Weights of a small mixture-of-experts language model, trained from scratch on English Wikipedia.
Size: 9 layers, width 224, vocabulary 8192, 22.6M parameters.
Experts: 24 experts in each of 8 layers, 192 squared ReLU neurons an expert.
Training: a variant of SOAP for the experts, 3108 steps.
Below are experts of layer 6 (counted from 0) of a mixture-of-experts language model. Rows are named router (the router's row for the expert), down (a neuron's output weights, with its number) and show model dimensions 0-223. Each number is 128 + 32 x the weight over its row's rms, rounded and kept within 0 to 255. Numbers have three digits each.
Before each expert's rows: "comes before" lists some tokens at least twice as common just after its tokens as in all text. This comes from a sample of Wikipedia text that the model never trained on. Tokens count by the router's weight.

# expert 22
comes before: "\n", " and", " of", " in", "born", " were"
router:153102138122147108139145184109070148133163141117167193119076142112137151116120122131161163135147077150088136091089134113096119081143074088087167142133142149112122070110087067121093103128088200123156145164092124134096097148114147105095095097147141109165136143145143043172129122104124186085106097058095118114161085145113140133142150139126130138129111102114062095124162156095112128206147182182183150099145067157097107049138119101147136123115145108112154161173099111107136095060184169139104155210112154116161172131178153117127086100151091180077145110114115154158098131118181132068114056135129191157114128143188128135088163139172167166130141170151099154180084152101137139100111
down11:069152156108127138060125103098143096175162132149128118113131164146082084101123134164119194132130064085160061112070131083143167173100226144153073110134168152114132088057170180162151099108158168137116163168114105130142147086142114159112115185153157084163154144152164084157039066144130139112121105121080129087155154124095118156158178101136116087175128118125131117096121129125102109177088168098119138160188099071093114180138152070164143080145183123090147116063162131142121107101139181104154189109089193133102092125147156156131135110157090105097192088142146119140142116083135136140172101125172150107116125093106145137121139114101107136182181080087129167154118122110148129099126
down12:091149145101121121122085140157064118098104173124092155138145163164130100167118116102143118138185116124157102150155072135145204098128123081124084133128080067102098124174185116150173114168155129168168146133122118120139099067173156176123112058089105207128112136109128133128099134043131185055089169141147126145086132104100104149126130131168092148092111188149116086114130124060140123102137139129081124070159161124146142173210163097155159126136117124048151114093128098114111189120139163131170131148122095076116100114161106163073123181176158108139122153144133128118089129109144207135102162115097145075085130132145232142113155164148158111088078083131157149154158121123110152118089
down13:126119146156142158117139143111108174097148165101114133097092099096116160089132152148109134089155152141188093068163114105117118149137080154063081148121165153063209106151138146147123178077156125104156131110113108123118164110190114121131110087147115144107087080122134093116105160166170141110137100106142092116186160110133126104075158127104127198157164111125168140139117125160103142114137136083244109146098039222142164120156119151125100106108162156174140145159132078089096067140145085150107169152080138139121102134106134048132081110113174149102129091137112112132085152056083164206119178077157123116120141147134143103214092123111133175121105132157122107153124175156164090102137
down14:143109147144106101222203104177145060155150116123070122113139112116148090069119097118076148130102104153112134120146096148105102114119143193105113145169097097117139084163106131111114110139162134181092143151136132129148150132102085110108107112127120105152112107135128124163124124084150158147141126137121140086158121139170060137172140111113144099200060112147153152138114143064200157138141140146150139094135145108117081154136088106144129126095161121107097151103108074108078151103135190125167101096144080087156138162126127159158160148073076105138144209203153158098158064164115163100061105183190079185087136137095092175129165167172121080139150085181166199120110091112068107152143
down15:136130134109106120096238111068142133149093096059140105102103132140133071098152148119168096072133149142123130116116111158130117120141095191154071121150153128154162145118178173117152167098170113094116073072103105076130121162109178099120169111105076091130114104101113124114179106101168129200119116105170111131128096112058105064147120157119180136126137163129129150149098189147088169080112092104117111161081122094123147148182122122132102115165080128100136136124151128111177113177175140142116121161109104131124120123128186158196192142147215088110186088113132120080123187132145158195133128128138134110178114109105080167104088119068160210147091123129122157144080120151128183132075
down16:120076168156136121110106165075125116096110066187141183129178080147163114137158116116128148070125113157121132121168165122162125100105153051116120111121099133130176161137137144164168076082127126100168106149084087125147095134122173176204090107169103090102139113154109121141128088107131119148206116132136086142142099100113089182125104099210086187113234109097103143137114143104122130190112139185183081143177147092145097092174059112131093133141122031121151131143106063142092120163154124137175142133115113154105135102074096118127145097112103193137118108106143167124081133139132135117185095145107111137128143162200171094141170150135097153162092117083100081111138166145142126148106

# expert 17
comes before: "1", "2", "3", "4", "6", "5"
router:160095136148142124057123107146066155160148129126122159172092150136122140116132170182109134067154094172092160075139088125105103109121122116098135135121191170099156110138123172209193112141070091115131183074093170100087098112142118147114157144103138183082183132025184131168156134097091168092133154164073163155134152076074107104153073155089139109134097129125137134115128120131170109136094202107144148176178064061076109109164110135080142132161124121153127159085101078131143143096137100104116137185092118196188133125100131121117116143126080139166112175131145132106122130101107083140162094138126170112148173107128102172139142119089133159079175120126143169112174098100139086124176
down0:121121155141130149115166151102174178125111117151165140138085102106188152169117143104139156086175142124137145098164100149097103114086126140157114128160180145153082054046125219155161137112144146118114073115145128098148124119110201132146128132131131088129096050116174151130084095120205142083124072117069120118106158109064097056149078135080112100071106173164118129136200112132171103089171147147141104116124216141096085093172128140168095130133132091146109189131099150127117154109140156130096132127121104118116130172131137168142103167146087173131085157124111184087128049117135169132075135126130161168164167124161139137095106128151115111185089158124113112127063171118091184106086
down1:158121129125128134109160081135100162089133159113155116101110115121109093131150147177094124120065110142163106102102154065126148178110168182119132109168184146212138090090117105133127124177147109113104161160118088093091122154129082127142183109105109111107160179127104095096181120173119119172131159059138183132112131097167131149072189101121127181079131189103088125084105100151113155164097190193141145134128096107092216142175116145057106143120090143096086152069128146121126146110164168101123150155104139135161117138113136129104097107173116079128186146078138073173122181196073120057082132148066136097138152110094159150121094112159184131102175166121122109130096178122090153139098
down2:168201124134131143086114162136160085154139191111147173137119121118153156119145101128083120117110059128103105129156197087145099127085134170191135114121185167121139178184125186116033094118101113154107093174088163152155093168116075118122133142132108100126135129136136129098112157118098156168111098108046079159089150104161160162223138188157097149081135142131139128128117166106094094164185189145155176159142117140098115092122132138091148171112133111171127126135098158119162134139134049084130148143131114154162171057130101149098124127083095187098128105104094155090109143124132132094140137102095147108120142153145105175091177093102022135177132083098103086074115114151139124101134
down3:094151131035133119172083167183134130150099092157090150126109134198126153126151127087219147070146121119121129202135109115098087139146095091180135105158156103167168108169101139180124151135138106200144137120137121135133039198161153172123137114119115122125146144108105145120180113132161083118078118089143142144121159133164091127082104113115146149176117153175088107101123126105144079090062099165166095143101167105111092129093094123107115220089132105148150087128110131166139115147154110064059057110111091094206158137112101132151148101148105141173146149131150150197178115140089137126142122120118105129053131108061149120112120120116136137120114148109131104203100129086160147172167
down4:120195129132123131067169104126111193075080123154143169087164085187171132093143111107152138143112132148133143123090136053098152149135171117151126096155108111167149116113184112109130126209159153128173091124069089144107106138156108089112088152101110119126212154074116111145155129111161141127134129125143138102117125122089190086127124129118135119158137168070109100167135145180086111086149119080139147149102139079153147153167145162152130133106225132101124206141091099133125101079166132166110135075147142197135127085161109078065188034106109063126175152150087190101157156143113114103176043141170104115120150132133098132123130107099145160157123116102076115121122133121155123150078
down5:077148152151130158148131116124116102121152176033141153108117172149123112131101076148105134097137153151161085076080159115163111140161164134138132087138147107090122136163100075143117135123130118125118158187045159145073149110116122142092148164115155095126101136073100102163124100095095143104131139118129169135147189109166089182163098132136105062132088124091144173059126177154140092122110133236137105145148130087146134117126107159149118084157082077152095145103139102121132128122172127139115111088012137168187129093152182143121105101147182143113160154153153123146156119096111094057102094108118110092130197137139168077113109125179164153153139095205115178157128084140128169169189

# expert 19
comes before: "\n", " The", "==", " and", "The", " He"
router:139125148158097149056104180085132114164165162139123136164103119105161127112115155141119150084101113140109138074135108077134150120186143137128118118109140198172116118136127070132132108116072189126147177153163154187096152165095128117129120130140101097095111129151111124127086120170166218110133126079074179124108108101143153088129127109162074163076071116132124157124174134115069119141199119147221095122182094137058123100110158131086104131133117098138143148175107122144172084061157140138107124154115149143143177226095119151115165126100130239090111120108167159117074152088144102122101143144133187074110120157098127144091155110131084175118093154139114091124130161108072121068118
down12:159162108064134103061168120170182187053085120131133128078087078127156120160107096131130180132084159140143099160156088102154091167106178118114173181096146155136116161120108119097164157108164126105095088108088062110178152152079135157150137182095147114150131135115153132113095128102169123165181097166119124102159085102095176178109198155149108133104118121155196141143117125165125134112170111161149119164143067123132133092154150169138117102127127110111083139099138121105105201103128080152138185162106138094125106121140127136130124090141114119171107065062119157109116115122204164099085119177161139062102126168138103149160179059094176109118164103099127106072157108118178065083167
down13:174120119086151107086069103137090171135087145138163118093097095114100128127146157159101139119125058111139142140073145123104132124126164199096117172102142084211125112129166153164183184084142112067150099107113169084146161167123142110130129162075098148076069087090144154122127129161070162079169163105091132117109125123110154131125144158134139145148100143117120200158143152137078135113117108171167088120130175168146126089156139093114119137138040100209167087152134234153160123123158127130139139146149123105131107099094087120150138186050089109080173088173096094088131168101161110092066115099171137103179119169083102148146164124135129099135118127142108114195172149137141161119125
down14:149163116146143119092195167119095117156155092139101140128153138180107125130143149058116186152109108172105114085132172150132049159111137103143168166182180122146080133111118136137117095145090106134090109114122112152181140125177195122095108116141150132074124073088150140133142138112088083152157152124140128120096103163113150147138157125106136153092193118062119131160122099093130162110118081182115102078053115109095132135098099148175081107092112157135089197204096103106084055149133138177162112115090183188120136127142167130152169181255101172092160154095138136147120083055098124171091102153112146123167100131107110137128099141179115128138139101104138160120109077137137141107083
down15:104137149154081136113106141152104122156160187092134093144127126118133113159175192148137111162120072119083141180123129130135196083056166173088131155136131077128087186135163102113115142139114185135163138148158091100111073119095099079109114138192115165170130098137141146173174095061177171132088122119132105103119127086099151084155103181109071188121128074135042146105114131099139125164091158115164162127122119106131128156123125118136127137088145153103101109127104123081114194073103112206155127063092135122090125072145176164111114137139149109218139087132080187173166100118086140116143169044114111176152126160111138143143184137170112162116114147133103157117139123094156070155097
down16:062066146131145135145135094123105107107147158137105049162115135122019087129172165111117119087153142120122168076208161120172136136132101104100090140155154140091157143106079119081157103163140109192127147064137142181136151174094124116131177171091123099112147136109097113162160110103151138211171139129115081137189145144071120113093121084137114143140077162133171148129142068133100097149146172181104078190095124129159139182086104137115124097163126110107133141080069071144139141114094186176137115161125111133126116075099163061140099152082105126144193152167111170142087122148139128148144119128119168156167160154122159148118203107143087166097083150085127118116107165148075098118152
down17:150147140105103124162106200179134141155179175127117094092121086144133167156114121150100109143162099117103104168149148147104127114135108076072122160101090061109115122172104091042076127019141119107048103167145128147181180166131106158123148150126138127166127092108187144157139112133127138077129146075122153146118127121195118091084149152127138117110128170135105119124071164146157102095108118142103184075075091154075135109103167127098097123098145118149153141142140141167092085159069128185182076100130134174112110138124126144100136114213105150133069115103116134177107071136125142152160142143151127139101123115107164185069143094150111108177187174209100131129125111119190189132124

# expert 5
comes before: "|", "-", "0", "1", "2", "°"
router:125135093133153130119167131145026123122096069088121109122107144109158083136165096204175135106146153109073171133144125127169079212098179132068109171140170108088123125147106129104133173187116171121131104075100141082175085110160140151110131126111118139154124116195110129159147156128109115114158181169119125156127132155122101077193111152125109131189161110175063129149144096144179102201156121118176100109090156070117097096187151169066107114074119126134106107117126152124118136205160148150172056085126123130112109105046094118117075150170152115137155120159183112092102082105169115133105115099143059103128125095129153137134156118118145099095087087087146141079160131118149158147130
down0:133145166149113221089150147121120125109081075083121098117153073085123053123185166148122117129108097162148124177188082157113167137108168131155149170104108100122166146107138092138140111158139130109114068119115117125156118062149082107101168107172140143109140156146224108178088106129147127137129100149138155141179122179120102141126105170119076144073205143108098109130130176121085080126121136101162081075130128160079115133109175135166106084084070137085138128108095187187119134150140176114146119094141130134111062125160101148102066166147106163068121168132088156078197102149142106140149123190092115141147101075174157138110134148142134119132160142069145088184173089117122131182116
down1:146153070149109127149108156103113144083115141142131123213115081140153105125185198132186113132177206130114072112099159153057170112151124094133082135100137176188112129197127147109138120153079132109189163108114130129072150150168173084170113098095144061087142134093140084131120097163154107147107142120149138138153174089106129145111168096158112183123197177064166124157110161108161141106112165084120033116162137143116133145127150106128142096109110101139100075152142110113122130094132134061163099069068171160126144160127179096169149115168073108123137130139128176163123105097067153132095130079120087121150137075158036101142124089138089116160103157120124149126144131113130164164143
down2:152132143137096118090124119123125098123134096139112161132099117091161160065094137128123104119104152139120121078161117124119110117233092137087182122141106190166196169112134173082137154080097151141167129105163193076167128174150166129165152142192072119130167144080108131153159068160180176137150090141090144142088072115138145187086147121077109137132136133141148160144150091176074135123161159146086125148127135110074126128052106105121117129195103122094115096118143178143152168103157079129134142086157114053075131115115185044146154118195103162116122136115136119125101177116121119043114154124086114103098090089133131150128121174094127144105163159122148111172106144176165053101140
down3:155187099117147171155121151077159173143196118109139114143159098124145200115092123148100148122163135187104110131122090058069094131108116126124162129113130139097177095180113129119106128136180144162142134137138102065151110088102109136173085128131170135149106079104160144105143147098127102179124106075148130108105146122144102095156115183124098167108141132127159114171205088169142157124179130097116114123079105092163071162140065166123117088163127080157160134110048083102119158212196181099095133110146114137128094101138109169104113103144148145100118141133071155156079106089093098149075184106120156144158111137147061155128171043156146076112141131139128082147122148113152180092212
down4:080179128154159134100121108138097134164097143159168153144123157189138100109151127090146128176142100156144105121111138105110091083116155074160098102096137127079131173175087138196124113123141162117111062094147104133135135105070124057111113136141118125111116043144153130236130183093073110142139127098092124138119176135157116152145130153090193115082080128214150108151149122178128139158123159135134148138114098162133106159126113164126080152135119204110125147099112114089142127113150147123143153181092086138106169158125163146123116089147195120175122140088147100068074094111078055123125204142105193133141139082145164110102062083203100121138094125151150109104136079138100198124127
down5:112081146210139157056158114146075114096124142049147136105128105154111086145141139136104165090075113130139069149104081117158150150193200121111142147099123131106132102141189119142101115176117178148095112137129108136146145122150069174115121150151109106137056169157172116107109089102134113091102154109096115085111097149100137138180175063127070181107159124161143168102140117072151128120119157138120088115143148130127173112163073211132140066155137083137047135134191093095063139125120118179109078101124118140120105097155136099196086171151109171117122164130136115158134105213137129075184154094175119104134133116146155143094163109179115116141153155122087154120139104167104182144171

# expert 1
comes before: " the", "9", "8", "7", "6", " a"
router:122127129090149103187148121191192118151102138184095171196117113125173062103123119087132132129145186130075122114083098108108129122178136195142104097116062126090125085178155145125212158154104131133063101116082110238127112128076109143118108141150092144119094094134164141135094080154079117155204115136185136108092112156050131188151162143094127139119148158126140118151114142151093091129091109116102099121152154141084177176140102081099058124121112104131097114088168132141122106105099118136108132132149143144113099127132122155088072114063132086053104122122076188157111109133189152139128148083144156156151140146104126139190098096096128125148139116115181125117137147188167117148071
down6:112123179107125089126126117114133078116133140039148149139100086120111110116070157136166100155103122118142141101155129098105116178132151157108119224135106130085136135149105190143079147158154123093086065113123118111135141150119198119160102101144105168141117141077088071133159088165126117117107134122118145121170130128135087089069082152148144186130119095065161091172189096104173097116123150120144159109122123120153152150188149115178082111104127173161125125113134154193129071109135148158113102086109048131065136157185115071169155134137166143096096104089131176114061151102131169206135199131113121112136143122118093145133166128136147155184051120151129113172129116114227185116121
down7:104112103158149067174146107144185072124137103150125159179113170146146135125154130189118214200150090122120196131143147170112160093131069113124067185119123123120216100107131087079136110186091117111083152073141100193156123147158109129116143167116084158107117121104120164127105123154150174065067140105115115178096144097184083148136155131141177136158166122096141143075129103178102127097094145120133136127048114147109149105115108135113106163083133169074164070080118075163135114064150139130150132155144102154113120101097166119123128142148106131093143153092133107135100121165121102146183124146161133102084127087098107161208146143113103166158127153095109133163104078115073144076203
down8:122156175116151105083114074040123100133082135133102072083154149125091134175098070123144125129120098129129126179151195204157118139119130131116161143120115161138128100156082134190147158135142126117175109194147106138150140081163088139159115105142158092114112186124123153104122126153148178120075068120134096112132140178189090137163119088080110127151129170134114123117201140114108109122128152104095108145177139110102119141134133157094187105136147056184103132095115149191102155143088134116220133096105126157062136081133084180096122117203151119181138084118117153144088159088135086116144118165139105155091145128074148109114044168146090127109175138161065074200116104149113125123148
down9:080183120136148149100142106145142162148141113116105168137165123192104145155101063109137095098145151151123095182159128159105119074127166111085141092105124148126086175193157157156147064077130152061146098067090103142103116099125158183104109097130094132108145159127175187115130101162035076086105088137119107059167103111146173099099114155125168154156073104119144161142119108095146102148152069131133110141164164150133127106131173143134100135140129144137064207078181152117124091179169130182113100133149048208114107121072155112096097186140107072160134137150126099076107114108073161164189115153144120151145117135150185141116122117128123147141150141123106147082166177089150149137109
down10:147124087107092140093120130112154105130100164092191110113107097157107145144118117135146124184131169183098123117170185076134096149077122181089109164130159145202095117176152101072118158146129125122173131079157131102100156101109147163187132106145166138082126175168158154164080139096100107180109083089160135147142113117117075115180139145145149109093185207099125127158149197112111040110118182133142186162129130137109107169109128108110215053104139147081143147084135100099131128119081123093068103130127108171127142127135115099117138069185136173161173128136107103122106135085096146150063181071096151161130121106145174053152102096158129123111122142118102198154104112113107116133080
down11:145151173129136177149178128176125101186124090058134110135095168038132128120134142117127137203137110093128129089089079097131156135135110107098175113105150180104090120165173136216079107143132137100178098069128146126161133118173110137139141097198151135111193090088105157100111101150125087103126171133126136136171088083112210153142180087077105102114072138175166192130104173107121079121136120191172096145173108144105109183142124097166160057121145135107160119123111145129062140159109207099144135178127113108179127123124142115105097155144162118166101093131169094152140126165112140114131092124121116113158124112076087138126082084182176108123107104099100143107107098125076067147137

# expert 9
comes before: " the", " a", " his", " its", " her", " their"
router:117151149134124114085181097115115178126120156186134199215194102114105124129115061116129158156100132194151104093131102093154179108131068183137101062075090103115149107103173135110187136107115115129144089107121107122117102092098111169101092132129128108119081092169145126127132164162086194168180151130121117122119133114091161212116084154122141135199152140077131124111061153113156140178153117171163174170080095112144088144190165180080105080138116165113141089105116110172149181099166171125069130144079157142148166151084128081094114052052087123139120128130120110146132157126127129135149160115069084121138145108124158142143114157139115174129116125148200162154100120140132127121095
down8:142134064109101091127156197160134117169121114102132122113164063132160168150133173107143149134062141125098160084115146127177136130191142154122093142103144116072104137166157152140096090121053125153118112047090121135150063084112104168134131102087188137074077148120090123125166157171067111121073134199118113082156149135109177165162136173159107161110063110121142166097092104084177139143114087107117152138164117163128122151107146158157183164148129119075116080108123181112156098139156128143091173097136109149167129095143079129162114053026162132120118187120122113133166040151134157125113128131168175106139100080143162160158133176134080122127136160120116187101119150112150139131156
down9:102157125080122138134134114188098122117164115128136151087108100118120109092122124134127169085189095151154071125153108118113106129120123142093148157108077202061141100122177100135146099109095141108044165135152115157160150136112183111143085211142061164151128082215184128106153075148150151176166161168170103125159095110081136108086087128136122136080142150138208140085108142179170058142100109174166113106127133171106115115120106104140095137169145182172097108118124142107148106137125137101190107087108132160120096187114154108188140124099120151122115148128154161124096135037144170140068121109106106154083125127141126121112140153179137194133183101088093169097094118045106106142149
down10:111159167114115127122129135121130159162152068111120158077177158113159161115122125149094130159239101134117148114150147138061122111164067086077073168154113153130154125152140100107173120166131115140126110113078116064137153107139100143085126085115131102116119091125131177157120112124175108144171137100085090124170146163119171156178127103122209076108103102117080141187133112122202125112157167162127120147103099091187128153063076108073142144125127161188128137125126154151135152115136143119118113199121075072169149123156097126113137143138099122129113143120128141097077157185086172106077126187036122175086114095085118180104122204104123107101055130127140170179163119125089162110133
down11:158112119136129096179123119124084154120110041148149104084083146087154060092131097159063108083126084150114145126166072143154131156123177110100130109138176163104078148144202091099131116075218085096139095101066145137147125134120163137163154105123133089142180107060167096109082111171156173106140096119102141179153128140111131125153072146125158230188114111159084161119133138143125158144134152145129146154162158125171100154093170134149162129123139130145136111109132135149136144107126173125103096117106104098072174090133086164108139116141123084190188091113123133127151124125076135109106097147129119187070142183104088132104113142152173152180133131068107112133192087224103087141117
down12:169081108160163128206141087134095128093141118110150179089155139147099082135152094120144177150118112129123178122159078097159165127137137091179140145125138119062083133162155111106154145088123142120194108118129150152125129189092188145076101086125121172131089075145158117130103092209173080060125145138117136152095065109056150104130169145096119080087097107119148202120167104115100068130145165149141119129155110113138091125148132097190098081071120100130123097148156076145107110173112135188158114107123103103220181120164137106149088146168119138154127157112177131092198121108191125121134133144167099155107115134156134134147084078116086102179121114104161146159145075064126168093121
down13:096104092182121163125124128113080180093054158077167155132173146134090078117125124093122128144129088223149156186142071115099083076146164157120108130092148129106104098081162136100131151124102123152122085126108068124146075143122139113162122104108148123116105158093123127113108167081133147134150208121172089098084187156155143154073102074092084143102164118101080129135098132130141101127148141127143130119137102143123098117164137229093064163082134175139122156147132120171120167079079137069098127137142134124175115118120140119120135104131154168135167099132121064241142126196133104164154154139154092154129100138122114120150151187162112160134171138148215078169172086123145120101110

# expert 14
comes before: " to", " by", " the", "ed", " of", " in"
router:164125115133124181123075101199105106146147153103150128177155107144070071155113141124162089095138076156096112147106108164172065152107063094060137091122140143147115089099127157122187133156094123140141104095154126133152141091129100133152142058083134101109121110128125139174102164165090177161120148225199095107124150156138120118147128075097138122172076170142128085163091067049111097115170125111098164106115126138219173105143142148116111138149120117187153171145132130115140144133088118127103112152081119133106152142104178114196176107103056133143095152085136104116162148109143057136118077124169096138153208126138102097093137132193153136124109148105067172125151145127103177104137
down35:174164146096148121094085202152117070107101137142154134103165083134062100175129164131178181110118219133115132117157135153116134168078117140123120180104135088120105171130162053181155101123152185161163087183140113147138089139141118145118066182103125091119148182156108099131078145157143129076136098193142108110119163155165083101110104147154138108172128109166148111171084147149146146178124050148149153146055079146195169162118081095136106140121127114146139111145144122127133155088208132152140120165053107130118134155170089176134127087086127127119108115158109096081154142143113157110121061057122132060144121095104111115122111099120127154042153115135109097087156106127126136100155
down36:079125188108122107119089159079155114111149172099142092109105145170102109162065129114115116068111125128163121102131143125132067159125089164115140161169058172147101177144060090109115195169114106123108091168132117111124059139125211144109189151090160157091125099119162132133090118108084151100123162155159159116115098137179124098111133160124087131153094090121163100108157210118138139118093121117073106132118214102172113116175112078156122132122179095118136120169177167048109105140095131132145115198122129185147151144114066098143116188168161118153156127124053106144145089126118157113111179215104150172136120112130084173144191122113113115143106111155150144072100097115169123117127
down37:153156166113107094192098104142103097081168156096124171102179086157161124146134156113113101138145149093058128158145112104131130136166123106137117161129106149135142139102123097096133051111161133132166148093091198130129194158100127145152090155151134203078129084112108088146165131125140152102083127108170167137130109091142157116116160129116201097170179124130127104060102149134061134109177195128134157091095164150188134110109158133063129112135100162161105090130150146146138117138163168056028077122180116116143107081096082182129103120139175147145144170051172140115176046130086097135042140114138118104103117104135160181120152117122147177124145107142071139108142123148138148111110
down38:129106099096137135161137093141195175108117107132099095132147098138158146135128091197147108161148180168160121164195139103152174087123088151134070123096145121135201145138122166102094132220169117135117109107202161122188106151087046161114156071157133101082114079063105113115129128155099135111142161158137136097131154149102083130139135157159077099144127199092135169068045117133139130118122102129126181162133167112086154135138114166084193064103090137111092084130139149107108111103091147105130131083114119195108149155121133096118106092153145108107107144106110125121139195128154062190144097142104083084133144085121120103103165149086124177108173116120102127133189130104162119199161
down39:105188116115140177201099166096120107167144101099129138120127171099140125136207076148098102157116144151093103120160114133100148105124101157172186152204113109138139128151191104096099180122166148094163086124109090183135082153130144187105094083097144077072161102084132121085118085129148172165094164133130182090106110172105138143091119136164143144157128110128099137123095157097115136178099081099081099080145161108149135140081200137096127074143118187101092096101142151149110164154142091116069088098208073136132157162124160100117103119107144094183141115170087134140092229132136130062137133165155132174130079075110160163117111146088129082116134104143162136151162156088147110114109
down40:128165163126133131129059147076180105116084110095153116119135129153099178143144122138154107140096123145173134193121101177133151104118169149128149155147129062096140155088067124161156165009111069113138177128138146083134148123094140138149201147135161085149122044128099130145185119108122106173161119070090071097141124091120089108143104141079116164196055116216159083174133124169117108140086133114122113195109092075109177110130123160140132107153144099129091106154111170127119151132160122142128125125173176162119110112138105128106124088104172058104171124112089107173112080142153179141129173086133104116145094130163112122168144176124130148099103103157140146111181145089081126208113

# expert 13
comes before: " ", "\n", " |", " —", " −", " +"
router:123148078099092134155155120128136119095156164136146137051139090133183152102191109131103192134129143131036118145135133159123116097151118107190115168135096187078103169129135168107103102125094118156141132144117084125164056185131124142129133150106152117135120117138161127136120097112167129123112075148126103111087137130181163151186074135090144118130044131157110127142165135113145167127106121191130072129172041107077159087161171147100107061192140138142132091141118117078130140117130141125131199161116109117152146155112145152102118086132150078166191078116070148061102087154132169128145105119091109049137102116175115160137105102152085156125133073114120172183040153086168104125117
down3:096070170138140124158142150104095082075150144095154149164149046111039112099134129167146168107121166120177139142112108157103174095174131200084151074103132098131145146101157087147126132114099155108125072146132139219168123120143133082134172147066121108164114134136137131133063121144125161100122108091149147127108138171135144176126141036090126134115131157135080102124187130077179128100149083182160146126127176120143075115134118155085112171111119129156097127119136145167110160109082042140142080098129128136151080119105112145170157104120167108189095158114029110152078109168112109211174134152145104133092183157092133084095181131163111144144124150124152162146156109116175121111116
down4:136118120106158107139169127117165128106116099119130144128212149144108106118135170092127130106128154133129091158175114106112120104140100182140086108144105196122146144090127114099116177210154058123135075165136133069118191113137128083234075110121155162092135172171117071131123106119111153094148098140130144107081138119057110119089145061111144080128094066149094195098109197145112125138124166106128090124105134098105138171124117182098142156111152136119090102161152085161132145183095111158154096132105125166107103186145092133168163144076082179189176165193126098143163162053180153053114102147152170143155124154075122069095107103127142140098088151113123109145156119137123139136144
down5:070132078129147144115112098060181183117128099112154143122171170111103177083108104138162102139118145130082119102115118144113119182156090143098075099107099145089098107098108088116160138051140141153186125151097140122120136101134223124181097124112164149083105140082085154085130129136130154140102150115115101153083204130159149128109121147092151122129171135053090171089100109150131124147136116157135192139116112090131143103053127095178198119171129117147123110161200099110136113110093082119087169172082152174123162122115168048108160090085155131158138168142139171135120093134178137097150126086081119166157185132164111139107164128105122162112218143102084190151111165130145179117100
down6:147156092153123120113073190135147098177173151162170148098122120142133099122120107152150128172089220109094112144129148130154157104129197145176162084161119112165165129110123158172141155130132107144134119091117071139127078062171110135167047131103160102121063193145205118115121079107127155062156181140138126082099180149133133144083076121083136147046111112200185122130094171124089172140150157092097163149117154078162146071116135175145173126096084090101132145139159129163162163110097157087125116135153144096094114131082142105135064104091149156112086103078120137096131130127123100100134133107176167121117109175094113098133126123094134114187098169060161101163167129115117156124081
down7:104099121137117148216153104091151122149092075133115174161049110170147189119124113074160138129150174065129122127156150125114147079108136121114178093082158124118120123166175123181150206094115158134165107125085159188159114123148139116129093109109167108169128100119077156127101143121096092093151139129133109129147106114120155169014166113134140135124137134120137167101131141172103065067114087160162121139088077173142104147097119122140208163178128156151142113114151110173105137119114169212113079122097145137136150102189179073082130056150091160158077143145123107109121090132151098113115136118063115154110107169139111127162138129099098117139133114155037091143150134189100123184110
down8:174158121116142123167065164120092155135067140143122043117123161099131160102148130081083113106106083148091116084112172085125168159198143071084150172131116097082185105172098168153106090153083143154131151182177202170117145093124165058166152122130120148136110088116097115098144184090075113169085118129139120147121170161093099164168115129187129093188104117098149118144161092066075092140163181156162103120168115124092088098137191164132115129108150151140119080117142147160170152134105133129138171162107113131103174140149099072132179136105133108112094103129136170157139155135171132102110113109139149144121085087153128091114132105143058157201123148146083158166120092054171086132100